From a checkpoint of a small mixture-of-experts model trained on Wikipedia.
Size: 11 layers, width 512, vocabulary 9825, 180M parameters.
Training: 1116M tokens, 8544 steps.
Below are experts of layer 4 (counted from 0) of a mixture-of-experts language model. Rows are named router (the router's row for the expert), up (a neuron's input weights, with its number) and show model dimensions 320-383. Each number is 128 + 24 x the weight over its row's rms, rounded and kept within 0 to 255. Numbers have three digits each.
After each expert's rows: a language model's description of what the expert responds to. This comes from a sample of Wikipedia text that the model never trained on.

# expert 21
router:155165125124142116134086129097144152153073134115127161146126127155125156120112102136141134139146087138146146106142135123156116109171124092133170138122131206128124147129184130087146128127159111
up0:095170104172121094139101141162133137091144129124098158103119134112144126136128133111114132137112112087132135117092121125151139158141162103123127154053159101119132129114119130105159142170094152
up1:086164137105192145126128178114104115110157130135093124142125123142107137158112103100126100146117106105111109165079101137071103162088110101119149156155105123148132114131113117158141181163127146
up2:146104132111099121128115151131092127115139116130120142158153098098172139151139115133156128142135160134099135091138137110116113112161120077184113117138126141150124160149116115164115103142151175
up3:124144110144114144145135156135114167109165111099130130091155107151122085136132116126165148105142137139124137099116138128108133109144116114090138146152115158125121141164159126094126157135133166
up4:149128119134147092134109119105096142135117131087130122138128132117120152108099147091119130115123104159174153132085127158105114119137115114148124168158154092168146114057134102087177120122121137
up5:096147112096146109145132164182110090153114099160140128137123133150129130135166111123102150137116166147125141107130144093112118135145104077105101164155127167129191120169059095128125131106092146
up6:123132174142111165133118117088116103102119131169101139124145174133112154148110111116132155133157154105115083085143141131131086125127084107156150105113132094096142117096134110146088128151133134
up7:096131149143107133141110129130133105098118129108145128107116184151107147048155144161127096125103108094114120134135110114143100117155114099111183122130125144085094144150114086148152148167104133
up8:118160120141087137176118151139117097124122135149126088133137079129112149139147132098128159160156102160138136124173154135096108154141129129160165119126124204117133127122124136125106109098115114
up9:159082155131147133132122112119161123077144116144134126124147158133111130164105094168145111137106108124160104111150103139134147098101116088120117159131178119154130122098133136100117136114114118
up10:151111144109134115179160133082136174119070158117107119134157149160156147105132101118144160127118127127139152147133102084144126111150151112168136124125120153131118119141122115089126127132120083
up11:144087149131106129115107114122086129107136111144125148142118164115129140068141127100135149151115095106104131076113148135084116101140131168174185120118177130122099121124122165127138133157104128
up12:140070121116140158103104104112121174135101138093126135117123148098106162148114101129126159136130147087145141091082124145123144145141136105160158102131137168090153154127150102118123100126142169
up13:138180121107101074139114116131118165141091099125116124124112149071123138151098123115120139141158160167109165128165161104102088123132167127115145179148113151145152120113111142153145080111124140
up14:108140154174135125107154135113124093135115100133100134141145141144144109125134095130121163081112177134131177117112137143113125145113120119097165129160149128148126123114162091101137132115136125
up15:146134146125039134155148101127102170144133076132130173155139144139112117191156120073151074133128121088129120096153058132112151165111147176139168093184147169139126136144166110164130156113112120
up16:131163091093122118117183130102124142107124157123135134135158134145118169119148136104141131125157141065222155120122138138110114125136050107134133099090149140143125136150132143145139111115128148
up17:115114101102140113164145113120130128105099122147161117097136164116126116134138146160128082129100105134126155113113132180102128130104118100151080172161133162117144157127151120105126102108126143
up18:132124138118130161117134098117133150128117175138097164117107152101122119118126128118111102116140139129123146109105093071130100153132133137145118114137163143119100128123143167119137124184133107
up19:153149172088121135092104111153161122119143159116138142164137169149157160163138131120114121112120113158142096123080117108113098157137108114139140128148136145138111171130125154118089119102114131
up20:118137108195135100154114111102088139128100144123125132150117140083168126114097097100113152132087132121137115085157131113107095107121105117120133129163121132182151148159112122123120121122144113
up21:138100118161136122140101141084110083161059091119151154118106144120135113128130135114137115143099141131134154153094105152122093107096145127181159095144106124121143130101148115112120157138135145
up22:151142150103105086135124125118134131114128098158166180153124169161123062130113077127127179143098132141107143127098140138135125122132160114177157134148109156127167155156100115128122133120096151
up23:174169115146123087148104140142120126159116089107106133125146152128132141163121122154123118145102125119107070130078128158157134119126125115120149148176120161160135120136164123149119115117162070
Description: Abstract nouns and their suffix pieces after "the", "his" or "a", often followed by "of": number, role, term, -ation, -ability.

# expert 47
router:101130103124136139145169092115158090152114114171111101107094149074134128111132067122173129089078066155109103145125109120107133172121101171140119142141179147109155154112175121142123144124124138
up0:129153126117131108081204114133099135125093122138109138174152148106169127145111164145061137122089127128152157103083112165092131127095136157132109141144092125114166143128149077159105101146121109
up1:137136156133090082076182118165151099137137110096138090132159133133086141109115115110124137113108098131138136138115152146148172090116117128103146113131142148121109142145129094103102124093129109
up2:097143131113099177153151088161129134132136068148114131115118101176115122133105143143156184126143126123134126125115128145122103101108147083141158131116117123083171135127122107125128126118120088
up3:138130115131097078071103144175074085150106126174162129151095163131126139117156131145144149140131177176168112131076143145100133133130132119133149126146128054112146123125120124153171162127137088
up4:146138127109130129108120131113126137120132135115199131163074163078161101119106091136153135132135105151115121146068114109170134149093141085135102133124111142188152134147113084109128146119103104
up5:165099114170152128151124110133110111161107186155112128191165113120086165109132131125130109185125153153126133118113126098116117117105078126086155160127153142130133125171138109118093114120111140
up6:099116111113179122127083149114118085110105107140122123093116110119148119112144129121124131139101110136112150127156107134106123121131092171097135139136143105144180123126133137131162134117157141
up7:167136139152129144136119140130125100121093103120117142121152137141157176143129147117171088171159100079109166127148128148129123128143115108179105110105143177114105117123089116167120129121121097
up8:090158148120129127149139125113132153115139152134128137110140130134143119145117133118188124151174108146134109134111102134068105134131160099142153092164093088122129113164103105135160105142137099
up9:165122105146171113179125098143116135100116125150165084098125156124178124135140153139138136100177144142150142147121164098088124156141118133134126156143122170119144126150142127157175147118116110
up10:135088137140122162139149136137140132136114113118112133130118114142128158101149107135127096125142154182079160117115118080111131126171090136152135127142118143120136136107125144141157077125106105
up11:125080103158124153119140128139079115159105132131156137114127100151124170158138101100128145092061145143154147126136147147152097167077134147121141155149155130136095130140147140145173141123151106
up12:156164139090116137138115084117097109118091119165148131134142145121127099156106118129140094116124151139126114137125142138132118128119155146112125093166079152122120158139109097108152151140109133
up13:142096145133084128117161125094156144121137127124121113138110149129106080113130105149119152092140148131129142127128151138127113070153100128148150105132117143131105151126142155158159126100105128
up14:161136146129124164137128124107143112138135127100091117137138176171144131167116084110143124133153121142113169152110161129137158149196094106126162169133135127136106098134084139106112133144142110
up15:087107113146111121097110090120154140147129085123097127124089158136131136132169097130166154128132080102123118117068096133095142102139115094161161135155118134136126152157149139159127138110104117
up16:098131103155102151140180089099150120134102107130137124120100159112093118130138086107147098162165084118129138147126107162149100163093127117146151109091141161172161109139140154141168128151108129
up17:181131150157126133152091137167128136110124097166145148137117100111103138118100093141100132117103160136117110114125115139145144126125060119129153122130093124137150069104117125133134126132147073
up18:117121143137107152130130083109130149074115127107150116146157142137100109153132152140133126168114091167075121097101134100090134123134161179148159156126119125159120155101145119137133140108136119
up19:139106148118106105117103101112100182081136080165125148154130140121113111104127115117163106142116140105146131125102114106111141137150126140116136142150145176120130106093119128129094102178148126
up20:114099176102124122082118115131118157123065107100116143116095190143085104136134100119152113098116132122135139125153105145133147111137126125114136137187186155139151123111153151121113105125095134
up21:116115136087083101116152133113135141146154119116120123154101137115082173138131108113107120094124133104106159143176147132099115130130109125138141172175137115084144099133145100161094048119149126
up22:145149151091140110122123109120124170110118116182134097154124096105135089137133132135136126156100132134119103151121139142157110148131157095152159139157131147101103080111115119128125076158118104
up23:137115124161078098114099126128146175097138142156118121120087142146127090100128102151153143071141153106109088133117116123097118120102160149126156172103154159127140129115124088130081134177137116
Description: Plural suffixes and plural nouns ending words, such as suppor-ters, lawy-ers, compos-itions, ATM-s, and people, members.

# expert 63
router:143130093148158163094141183145160130136111123161168152145138125146109126119128157151143077128106090122116125119146135125163142104154140087161130119081155141115143119137158117143154108106119133
up0:147145131144141174144127153144141182099182120144149145149097119137094113088160133067122151155143102159144131106125080160144148113135147167137122118112133101105165123081132113157128096109156134
up1:150088119121095147154101109138114144188136101128114112168150152140130108121149107150119129174152102110123126139112144127106173136119129103130173163135136110143150080100146177129146120102115173
up2:127121140095108143172167180131149181138107118151129122129130153126136079140125124123163131114169141140120138172177146126156135159123082158119139114101114147132153121121122139098135116190108152
up3:118171127147142091120155156130158147118148113133108119168139165156153110153195169108144122172083104133107125140121166159105083114143158120159086123109131114130136160165126113132146151143111125
up4:124096083148109120169138144137153141102110133116124132150138135151094152144123118123124083077158100148108093092143157119135163106147148123144161128127145164157128141134162107121178088120166081
up5:133141190121126105083145107169093124161127122126145155118105147132116160150131163103108145195129102116135083091135136164103117128145127109146124090119178128163175091151122061119110143176103102
up6:084107095108149145084151166161122161108126110143158141082145130116143122161123144128161122135124119146120116119138172131137157116133160094130153102153151129105128090130134149107133181087121146
up7:120179145158147123104142161159144102166164117130173111169161155150139138162141103099112123108127107086063142151157146124121145110145121098147123124166109158129105132134121122136137133130123141
up8:096139137125115104125176156131150123130073154183140124126166134157123139111110111132147086156102103150113104104109181142145075141155125095142148124140129117162103140140118141136153121096118111
up9:115099100151150137129120131148125128129131090127120181143137159118134106127142168109170133102067089101136073156135214144133118118134148109118169124128136105123120162109165098148117149091139158
up10:138063119115105132169104158127139124166112128144165138111076144158114184130092120153123109132155131136103129122148146142109115110139143136083164147142132094169166135129152090143129141078133117
up11:123142159112145163112143146132160123168132141083122119131145139106120105153146105078139103143153144091091132125106115136102138122125084152146132112126152111129123129100135141149137121149090164
up12:124131098137137126088095135163140109109168147122095145130127092149136152165152113157131126111148148056120110084150130147125140104190150109128103109099122116132158090083125157148165134157111156
up13:124138108167132090118112149112122089115184161131116125124135146161177137110145138141131102147186098136122167101147125146157123143148148127106150104124103130150136135122128116159144105127129095
up14:148121150118139088125155137160181099129110138138143142091132104124138095146135155117139103103135098144187173158140102155138168095153135131154102119134114142130113101128169123127153127147197146
up15:134093124147163115098101128125128093141155102143113090130123118126134126170175127101160097116110130125162134119105138092137117124156123141163158128091180098175165156114130103100164181154162132
up16:144129131120151120146102108111126057127129150141143129141149179156080096124120111174142144108141121129123133130102113127164113139177150091162117099118105113131154143152182147164122135165167125
up17:135106114136135169172113109155100112181110157114184146128154104149132121096149136111130098130108129129134121121123103148122127139148148106144124116092173159094115120141088069159136138124104110
up18:145094101155129089111124137109136139105137154154151114105100137106100147111168113098105102093150131159148157109144136120109104137084109159093128099071120128154156172129113081137155111122147097
up19:162137110117143160121099096119146130141102094115155113172083163121130105116158159145117189152124077162136162133142149160128133142097143133137152161144124168108136149155162132136119143152142135
up20:121110127124119112082164170158130097115163142169179151179132158178154167185134110144127115157139123119140122128105106123114109133136128180103130128111135122145115070133134087155119103140116165
up21:122147154109115100172159115122120172099133158109163126116113135075152164144106134113136127151109131165173132113146127139123160177124143132094125133130181130120193093112115136129106100118096156
up22:148149125180091187155122098150122090139136145102178122151148122135128117131128135122135126121146084153121125154100121123103108119115170105176127096167126136136155189106145114174168091163116110
up23:092144068152143164115127173097134178121161180109140097118129107125116175147137139120110122136147119111127122123116131094091128150083105151123148153131156133107146149125164155156120133123181132
Description: Words naming fields, genres and domains, plus adjective endings like -ical, -ial, -ology: football, music, public, political, horror.

# expert 50
router:141158148148154142170102149092097121131137082155098160113113133144078144151130142122082169117113113136177095139117153119147118181094105128135109141133175084114151157145140141143092114119151141
up0:114132115104131149141166128157157147116141127146135161122146179121115131114078122113112149079097162140111169146168130151107098116101113147139121079140149157142152124109141123142107143160161170
up1:105119192121133122134151110162101122117122156174127137087075168131070143149181109162113170130164090110178171081121114124131121130090119128100148138109104117119120123150155155140160113109122089
up2:158167121143160124159086109133084123151132115152132140114114125120114070136131096084155162113137104138130115119109135102144146150157192168161157122094123124117099124132101093119102138144148110
up3:118142139139125143084099141115138115139102134164164103149125107115106083111094120109129160163141123148125121130111116159156132127108111157128131150120135119104162132122151145138101156121118136
up4:113172128128121090157135105176170067117095120146111105132115127125168156140173141149111135088145136135147102122102089131110145140104154100151107172130087121106182083067146098139121143124126128
up5:105121115153157108115139127153120090086117142120116126085136146127111127137131135083107135099123113140145134088128134110102142140165152153156118151147151172069124188105137070137123105113148166
up6:140121136147152089130112124091155089120131130177135094135159117072083109089136161116102135109097108142131139125112105104099149119125121103129140128163151137160178122117124108107114131145138113
up7:125117168148097106123128135113134064115080117142121123112099120159124145136146157089126135124139100124181118090120126132133110158109150121134150126138138154091150138141154056160091096102178121
up8:144120151147132124164096074078117130136107116118161111136158132111125123142102164106091119112168106129112126121123122130177104099109116141147137134110134118140145121111134136146094137129119125
up9:165111135137140103124136172109131145086111087138139135128122122080118142113072125117143114159073143122145113130133147135150125095145153097095131127122114082127136152106169147163115179118147138
up10:136116184119157147154137165079099095148163112162168134135137160105114140108134121135082141113121120129134128085137097117113145121092112130108138126131130110100134150112124104118084113133141115
up11:084150120172139135122130133092142154121206156164124126105108144154133105111119168131126145115177155171102118100121133085174158103164130114136131149159136133130134170121144145137119123157141104
up12:113163107149137085099127156138144107129087137150149120118133151163127095113167132070129110145109101173169118110120128145163134172131125161147099121081131106126121151140110119133110181130165126
up13:120096133148146089150164140105117142116154086099118114120117148137137128136157162115125180165116102148159118107090112139107111154095134147119124130126182161130100107144167153138120121159183168
up14:094155161172150129131133169155155122137162090107119054096139165178104137108127112106117104098154095104146150118088146140122143136148076082145108162120129095122105157122180141113135117143148097
up15:133148162144117122133146123097118118093143108135087152111108115092121160117122133128121160093132136126117109118135141110167119130131120113143165178117168101150150166130110147129086125109105168
up16:132170097161141134090130140099102110095124122100141096096105140134151057140129069111079158119135144159101056088111152127153107144151125148171131112080129118121099118091149146115143141096141092
up17:141114129102121116122133089128143115114133127113148158113063142082157138161110108144144110100126128110122070112133162141134119118154142100128119138131112138142146122139132107096131114117147095
up18:156190139096116092142152141106126101131119085130150158112149150137088142135084124101119109113140108166133182142135156126100137104106139133128103144126144110158118151139121130141119152115152128
up19:121149144134095120125129128105122097089159133145151132159100113080119156144131112142086123111098137134123102150153134151128143095128148130110106167144152153176158127130176086104092082088076188
up20:137179160138121131160101131088105149156198093118141125142131164132146125144152092105139133098144099126116106119138122118146145203101177110144116134060148132126142112103139108092114136139154127
up21:105179141110120115106159088140106139125093113171100128105096094111105098108143088143076160141111099116118096137119115148117124118111172157152147109114121132121139120146146175107134105144147143
up22:174129135118120091133080170113140126114084074091144120132099122103070164076156117129138119135163098113134125114094163145149113099153175098161132168102130105106163106116163147114091130122108108
up23:104100134139112177150152100100101117134158120137128096141132072090082146113158143145123133121101153106161106125119138112120122108150128113161136149143094120140101117122134131121134141152118117
Description: Four-digit years in prose and citations, such as 2019, 1938, 1977, and the pipe that opens a new table row.

# expert 49
router:112134144142141091143160108095089139110161127124145122121105106116109156116146108154112138095126128161154143140154101117112109109144137161116140119113099105139141111113150086110125132110150149
up0:132153108118120133171165099162152130101124130130117123096140151112145146125169115057143080141135133095142131114105170122100155117186138174146129116115140168090139118136126162175152135108126111
up1:133138151137148133142084103109099159134128148132118140165109104132120114090132102168142112115092070163163185137157082086126086116130165075104126137139098129147129089120084097168134139142114133
up2:131129144151061118135071092096100106156171169118148117119161120129140099109153149125144171132148163153160130166115151143110149131129101118129101120139115157146168093115121113152109116082123107
up3:149124104133108101127098090121105075106138183137125135133115111150128113111096112139128092115145110127148158104094127140159121139139141113135123161158139099131133115146133101124119112150119122
up4:118086186143154124117067133095126097113118133085131121118164159077095127087104146134096124132129165123078140085123146115120127071138101128114145123157147119127156144122110120134115120151117148
up5:096095124115136152142174137119133113169144123183127113098118155154133115166149145134126115171150147160136105120105105110113106116131134146131191146144129126133133073125138166160099134139112153
up6:132100117118124163094184084148118133127105152126143134092104131141114134101118120113125126114085116137161113123123154103101119149101112092141132170110124165114162114095150144101145100155114086
up7:140109161139114101147120177122126165133107114140131147121106158104095093138120137122145163109099077176111102115138114101121169115096152098165155160139126141138131135144136110139132157157128099
up8:127123144186150108133133103148128177132127098144121151080137136115101159133146128139133111125103132121146081134093171162121127135128157165172125098118084124116144150156091090140123108106120112
up9:176101128134118129122167089118132134134166157134083128129150133165115130126127119100131148142116142105119119206119122134106087096143135131139126098147094122155112141141120102127110191131125173
up10:111111134116080140168131099109127117118131151113129103134112097126155125104137138121111152120149132145147115126129126119114103137159154099157133163133084133093155101109169158136134120116079111
up11:142169120126146129122141186113130128166131087179123114121136166157116095150129101108091151113137118155126131124123114166120152085120126151116156113137115147114110121131117132187144127138107132
up12:115173120109126100164143169099162138158098084172133109124123124094135140111108149116140106166107137170085146109110115107143134128099148174122163147152140110147152118159142100142137151158153100
up13:160097100100125088127070120084140108112126159113127136147116158146125117103133105176117152103112090122111137150103120126088135083149108105146108114134144101179152144122102116094084154127157149
up14:135112134143137091118132151113111129076126120138152118125167123170139101106140145089111146115128103171079143122082128097118098113140153170146118122118094133173165119152089125166142124137137219
up15:120119107179149116159062169110142185114112129113128178164096144134124122159121117159140148123147094178161144135120143123102118142097147148162140154126147112103115117145100113158099118124183123
up16:135135126137150097153120082103161106100103132116145119168159133122128129129122114102127153100124113141117146138133123116095064119147128155111170142121116147143108160168075134109131152148159177
up17:155156094114114126165145135123118158152164131147122139148112133160150132104119115123086141143112089126130137138134094140137112124097102163108152134121104127154127121161111125179074133154092151
up18:172154085123111134145190131112159143107160137131137128126088118112133174112141112129132094079147053140142143128114134104154147131099134125124167117134086131123123085111121133128167100126146146
up19:079113061117142141096135073104113170153134186085124141124087079121156163129126085172101113116126114114145108112113080124091118151105138120124082152152110092148131130128109165140118085104115070
up20:172118124122141148152171110091132146112083149117112103143121141130121109134176173122152135124148136133105152120113121080104135100116130112129165181124091124123135146119077096110121147126077139
up21:115113098128169142131124128113114117110132160174131127121109148109113097144131081136133104112163099138166159175106077143139151130151149136120135113137093152103135162150079158131126108108145188
up22:099112152132155114147103106132112136080147107098167123114141116122132122138133126142103163109121166124133103154124115112161084161130097080151161095149128125173115153089131115128117130136077136
up23:087106121108178155147099146115114123133124119149165133128051104116136112172149119121116126088105143143135178178161118163104139126137119120135135176150140129151150115121089114156103100124149143
Description: Finite verbs right after a subject, mostly was, is, were, had, has, also took, became, remained.

# expert 42
router:154144106098130090149128156092103131105136115112087171104133100069146097143150172097070125142132170130126168097137105143126179131119129140137131131111132153126137102124115117149151134107127114
up0:147137144181094123124149171104128132114166117097149111084137133149083125119116141131061119148181126122116118141086118140130142156077151169111132152161106171164169107142135137108161158158156112
up1:140120090122099122125098140108141101136136135166137129083129132155129133131161138152145107157146114092123097082091115156147184128143167100144131113131098134174130148126089121106129123101159107
up2:120082122171091106171125136120096137147153129121111121084121146139175127129134136117136138146147129093124099098097118162115158107086072152115166100164068135129117092135122141146100121124127112
up3:104110130151140097142158120151120095161153095134146130139132096151122162128151106097143102135117105131102148096093138153124141105131143128153117120126106140165154156111106149064144140145135108
up4:117088130116143138133103126120132105147135179144133199130157137106137135121128109133122113097134102120126049146158154141146116124097128151120131124168091180115125132142132129099121103115135131
up5:118120151164100133139087148149060141137119130151125082138196147086127136125136122124109128153123117094095114144137113124149114128094106132129135126157108152135120085130112170096119088156165148
up6:137069101119128141154134137143124111108134183138116149109138159095170141110150135106091126123136098107109133150149150116131161131108129090070146145143089123157161149161140131120147146139148154
up7:137094102147123181159131112143110131122114145136124156122158116142141137152122136136134138149128117130106144138133132093136163128129099052120111178136088094129163139119135145115100141132124169
up8:153117116160111113141124076153166181124128130098099137148124153108160104125139075105108105162087145149145147140139118141122106107124099140098132152101110131146154134142147088081117162133138145
up9:127144095119132143173152152160097161122125154163154142107179148114166155132163142120155136158072109100123071125102142149128108105135128132098126166112093158160103134155104124094109127146129100
up10:121121126146113174165202147130119170130114126123168146126138151119101131138135119087100139134111147112121122157111139137109144126144142113135141097124113143137127103128139122090093152171126111
up11:115129170130116157135128137150151116120146140143144152106160154101171127165144109138169103111123110154138139088143157137103108126144113174157138117112116165170088156110130151100103133153113100
up12:125076119150108082145169152092160145154128158093135158093125080101147161129172146113142116119099143120163126156118140107103165093137181137130139123166113114134131105130124167111157130130116115
up13:123108108194109191159075136104132122105118146188128129112162154121110121118158130090086155110144121127144122092155098116161180152146123129132158147138122086123125091124121170128148133089147136
up14:114104130153158121157142123051135141115098109117139133097152136150095119085143169095129156105143115098151134093139093102169150130136146086140116137139121149107082140108143134082135126136111107
up15:084103159139122103108131116135131125148110140101158115137120115155136162094124129135144082121105105141129122160119078136166124111080105127186140143138123120133151127111101091138145124152165112
up16:134153110116144131132121124114172135124140120131117170187108138122110118117093148130143151125113141132145123099146106153069080177137134118152167122127146083116075127138168133137159126141095111
up17:105120140121118149161138133130117147143132162087117133088110147065099109137085139106125145135132104063181140142117113120166144089138135115112119172092117094166120140127133156169136138153155156
up18:131096114133168115130115111110106119108070123121180133097122160096086121129110131124073124152126103153138088066135141114101073130091174166113163133141081153143124164134147140150087095129136140
up19:112154127099142129087172150144159135115137140126134108138162124144097132097118147120118125131104138123122103093136075122125113125161159096154162171119117124110088165099125107093155142119129117
up20:091118136120112118162108090125144120152129130097133162158104144114057101163160145110115129107152138104103125133136107141139095112092122074124196125150145168147114084071105114105164115125148086
up21:109152092118132119120147118128110097117109165121083091200070121081117173162157131119076084166129121119153118182126144177084151138146153147132172151157153123171084148188110087149125138147109130
up22:162129137124138123151127114107155113122109146109150156104152120115113137116101098101112124137150091159087136117140125148147111112144156119123078145122130132153145122118113149146142092121122148
up23:148159138097111118139106140146105057094110140093101185090084119174122111168150059126134141130112144171093122119138128145116148113139193091103145091117132111148144137140157161147143120114124141
Description: Function words like was, of, is, became, been after a subject, plus word-completing pieces like vel in Marvel, all in challenge.

# expert 54
router:153165149087138122101119141130172106147084146070133150158103130123182147091132121127157151098162133122102161150137114137145108077125086132124115108096140123122161082148138122133097145123110158
up0:144136178126163111105118127094162155108118132097139115086137150139128159105152085109116127110129125104115168120142165107124115117124145137122123126163126147158118133093115138122143138163167099
up1:095101159072121145147140166115121154139162105124109127154114158107109134152132140097171099128124102092135126113140150142137108098174092170104132139169155143127112120099101145101124071129124155
up2:117123173149139111142151137176127143134156105126185113132111126101085148127115098147103104116124183148094098158143135145108186079084118084188133089133128160138112111119131083084144149176075134
up3:126116112112137133100117071110127159139159116136152112135148145133093108136087114094111135125086116105115165118114154083160108052120142137141115120119115146162115126131075143106127153153132155
up4:084153170120146112086145134126131164126134116169127152084092115118082148131128113099107114140108159120096141134156119114132136134143100123110138152129190116132181130136126125121099125111078109
up5:114101115112169151150143129114150137118156110153099139102098163159098118100119125120148133116106109122144117125165138160141121066168155148106119152161155135098156131129147091138140106166086154
up6:114132135146134097144150104089147151110115123160133082136128098132089111145148148119163073151143119139126112136162114075110127126170170125118102099141101129140114131120123130130116130100138148
up7:145115138119136144150099121125100107102158118087130107126137163130163143096117090173155072082077096106095157121110108165100108130161102143124131142161123173112140100105138131167087133136129104
up8:164148140133093166171134086109138111110101116087132116120138144121110133128158152129169069082173111128143108134105116162137122174128150144108134154133119132104141152143056114107171123148143138
up9:113095099099130130139166110138104147110133165133115147107126143155154150136125136126140114096121183151150156127130074125139135145134137071086124138111120149120126114119101152110132092166168116
up10:131128158071114126153134076136144083167107142127154168085128169116163151111108097166172146123203132100165088129103102174140101102147108130089155114122108127142143125146148111104120125113151129
up11:067114134138118147163163121141135122127167155108165164130165124134160125093148113101127148107130121118156096107122145154111132124112152165133101117117112122166089065134127158103132124133118095
up12:135123137109105170124160103088136147132161104108098132120138162113026138107112108105136149123146099122157120104112096159147097145163145155124147131160146171145142122139107122115117142128121083
up13:147096154127104130112146131098105100111059113090149124153121133077109118081121146090170130118121114113122137105153126151133148129095129136146124148127111083143138078124085130133092183112074117
up14:108119130138147138086122105146077124129152126091120064139134163106161120160102109117129135110100148100060160125123128071112137102169101170128168131149116170133128109113091118114154151131130139
up15:109144136068095125115114159122123121112169119143103146126122118177103062146186104087143141118170133085123097176143139132127128122118065099157127097147176134107108151093112148117114158175108112
up16:151153111111112100166164105155146095140137191103136140128147121136109143105147146107112124115097153166108105118108116140097150116114140100135134117180090129129205156172122131163142158156150151
up17:187137140138112118136136083067137065107170105090148138151098156094121079101093103116119118135137135135129142135170125162137145147132142108110107146158153131104123110121142164093124119143141157
up18:118145150129107138142136115142132163096120145114126170139127168113084143115098127107153191125145138092125131111107128159112122079123137152133145159120126129138086122151113128144153069123113088
up19:116142164167132151156143115125119122142114134159138152118115115137113138163136149117183110154119159135109110116139116115132082101085100102144136154100126132136142167148129117134134077132128115
up20:152141136169134159110126145082130163102133137144113127139132134065096154150191093049115118142163119144110132111167112103109093137112155153146145120155137140140147141106108124156162156129116160
up21:124076112091163108134116150118096152124101111114174184131084132099098151128116097117172116098108128100173126123093133147145148151157125130131119150087136143127114106158118128127079093186119126
up22:110148129130148137144093177111133117116121191131119113113099102119148131113150103095111184187103105100142075118095124127117110133132107107123131109125093154144141120146122149139126151133139127
up23:136095138159153133108175144153120138135170126120153130141119145119098128147125126154125145156150125132153132137126133158163159124145129099171096154142096133131121155134089118140130138194126142
Description: Whole numbers standing alone as day numbers, years and table statistics, e.g. Born: 27 July, Died: 12 May 1938.

# expert 61
router:085140081175146123117137144152147164103176125112107174074104151123139130116107110153139100145134138075132122111129135135148145140153134137134142144115107127121147108141133134132126131145160112
up0:108131112126141156138104077069125117113118132172137172136143121116107130111182143097086114172157151095143100125136144159115115126152149109133175117112069165149162142088136108146129133115142124
up1:109145143154122110123145146120104141149149088169120154106145118137146163070129102106119102126180152099163147093094142138084115143128158148154103139140096128134107083134114094134112122113141140
up2:123131107175133103103107141178092124137104102135134131123122116091092137133125149151110151159150138127106142112129147131143165170124144118144122134180128108139106127163094141127150091142178120
up3:117131117125102118078112149171156112141124130144173167129144134123104126115136103133124078142069150123131112145123160151155137117140065115159127118119114112134151147144166171116154146109135147
up4:167117120205115098117102094121179138108094143169123139130111177174093124077102105125097115138126115116101110148107164136187106142138120109131162130134094127091082135182093143204153100111121120
up5:119167113138156107096147113096157133115165157118108123081103146109149121151135130097095135168120151130173136116103151100117117128103133129158122103136141121137139138126123140128153170121173110
up6:117116095161132149090138129131137155150146113160129115129131118116082103137113116115143124136168127095164134131139133179134160133128094170177112148100056136155126122170113098151134158114119133
up7:131157118163166070126130130145159147056124167130121134102133146136123133140145140117099116124140122130144103115125142123121155172133123119129156157167138118130151153121102148129104111157160108
up8:132148110106138157143111122100094139084128126124084139119102142106149133139119125095118095140180135165110122150089085122107136162138184105109100133128121139133137131077124139081124093153125134
up9:116135117127105129175135144088142137121155129088107186146167144119116100144100128086098155146126111124106128077139112105144128141125138131174092154134090101099132128066127160129147148159116159
up10:135087131114141080125119084169116144100095164090144138118114130121146148122071145112142122150116104105125140131123164134128146103173178126085130159123096106156089092137095123107128139135160162
up11:133110120160118157139120159157126164130142143153117150127076127127106146147196142157121148111090097133109108115124116112163093097112117102152133121163106123097129083124120143134148122096161160
up12:100145127128142109122129181115127140108133136154107129107071104163114148119128143085142145147131120128092139110104107104157125109163151142129123156124093110161130121153148138135134136108122149
up13:098113133126154178112150148155171110129120131089081124113132130150136137133147152113109092127127118126173113171113182122131149063137119089139131141150101139121136144101125138144129100136127144
up14:146111118132127110137100176113148153087141142131130142146126141149144142134114145095122103158126139169131121100087114125104159137129103145119118119133099132093143100124131135178141138130132114
up15:127124085133105095097118105108162121075119125141110142110104103113179135112168124122150113142138113135148114143119172177108146144168126127114115115165163105153125120121095108132144097122133115
up16:108124156124142140120146145105124122093128103130117141126114083109171157140090123111156099187176148103088130146102136146137124091132148129135116153141135135133109117107138141163169177148114092
up17:114138108152121071135161125116088175123141155120123131079124152116102117127111149122108134136112115121152145106100126132133141202097124134128120177097114127074158155096138143094189100144186155
up18:084123101165136145100073148118152153131167123101127136155139182130107144108097143119124153163130074078107151090152093171118092146105130094124177139155133116168103128121155134055116147091148156
up19:144118151106159154144139117119157097125127152148112113118116131122123123099086172128130152157151102183128176053142088152140151143150127153126162124148105143114158164096139130095140097118144177
up20:127133169130136113108120113133157110091097126136122150170105126089106141134113123149084134178137111122118114131118103118134127190119176120134155136126124125107105178133160139146122165128107177
up21:125088206143122097120141136155076131145125135127123150092073129152119160112115117174104122131131141111148084186140113116094101132125082113149144168134127156117117094122095133105157084129123137
up22:112084132155132151139131120164127163163145105108113163140142134109115127126124115086118109141132140093142113111131094077112122131154147092112138135091099138103131103100145125128100165148114110
up23:141122114134154109085131130095148121137166134116104168077100147078127139150143117108112155125155144090134113117124160144111151065110082128124138153163137147101161136115125123128150128115109162
Description: The preposition of after a head noun, plus for, on, among, and blank-line breaks before section headers or paragraphs.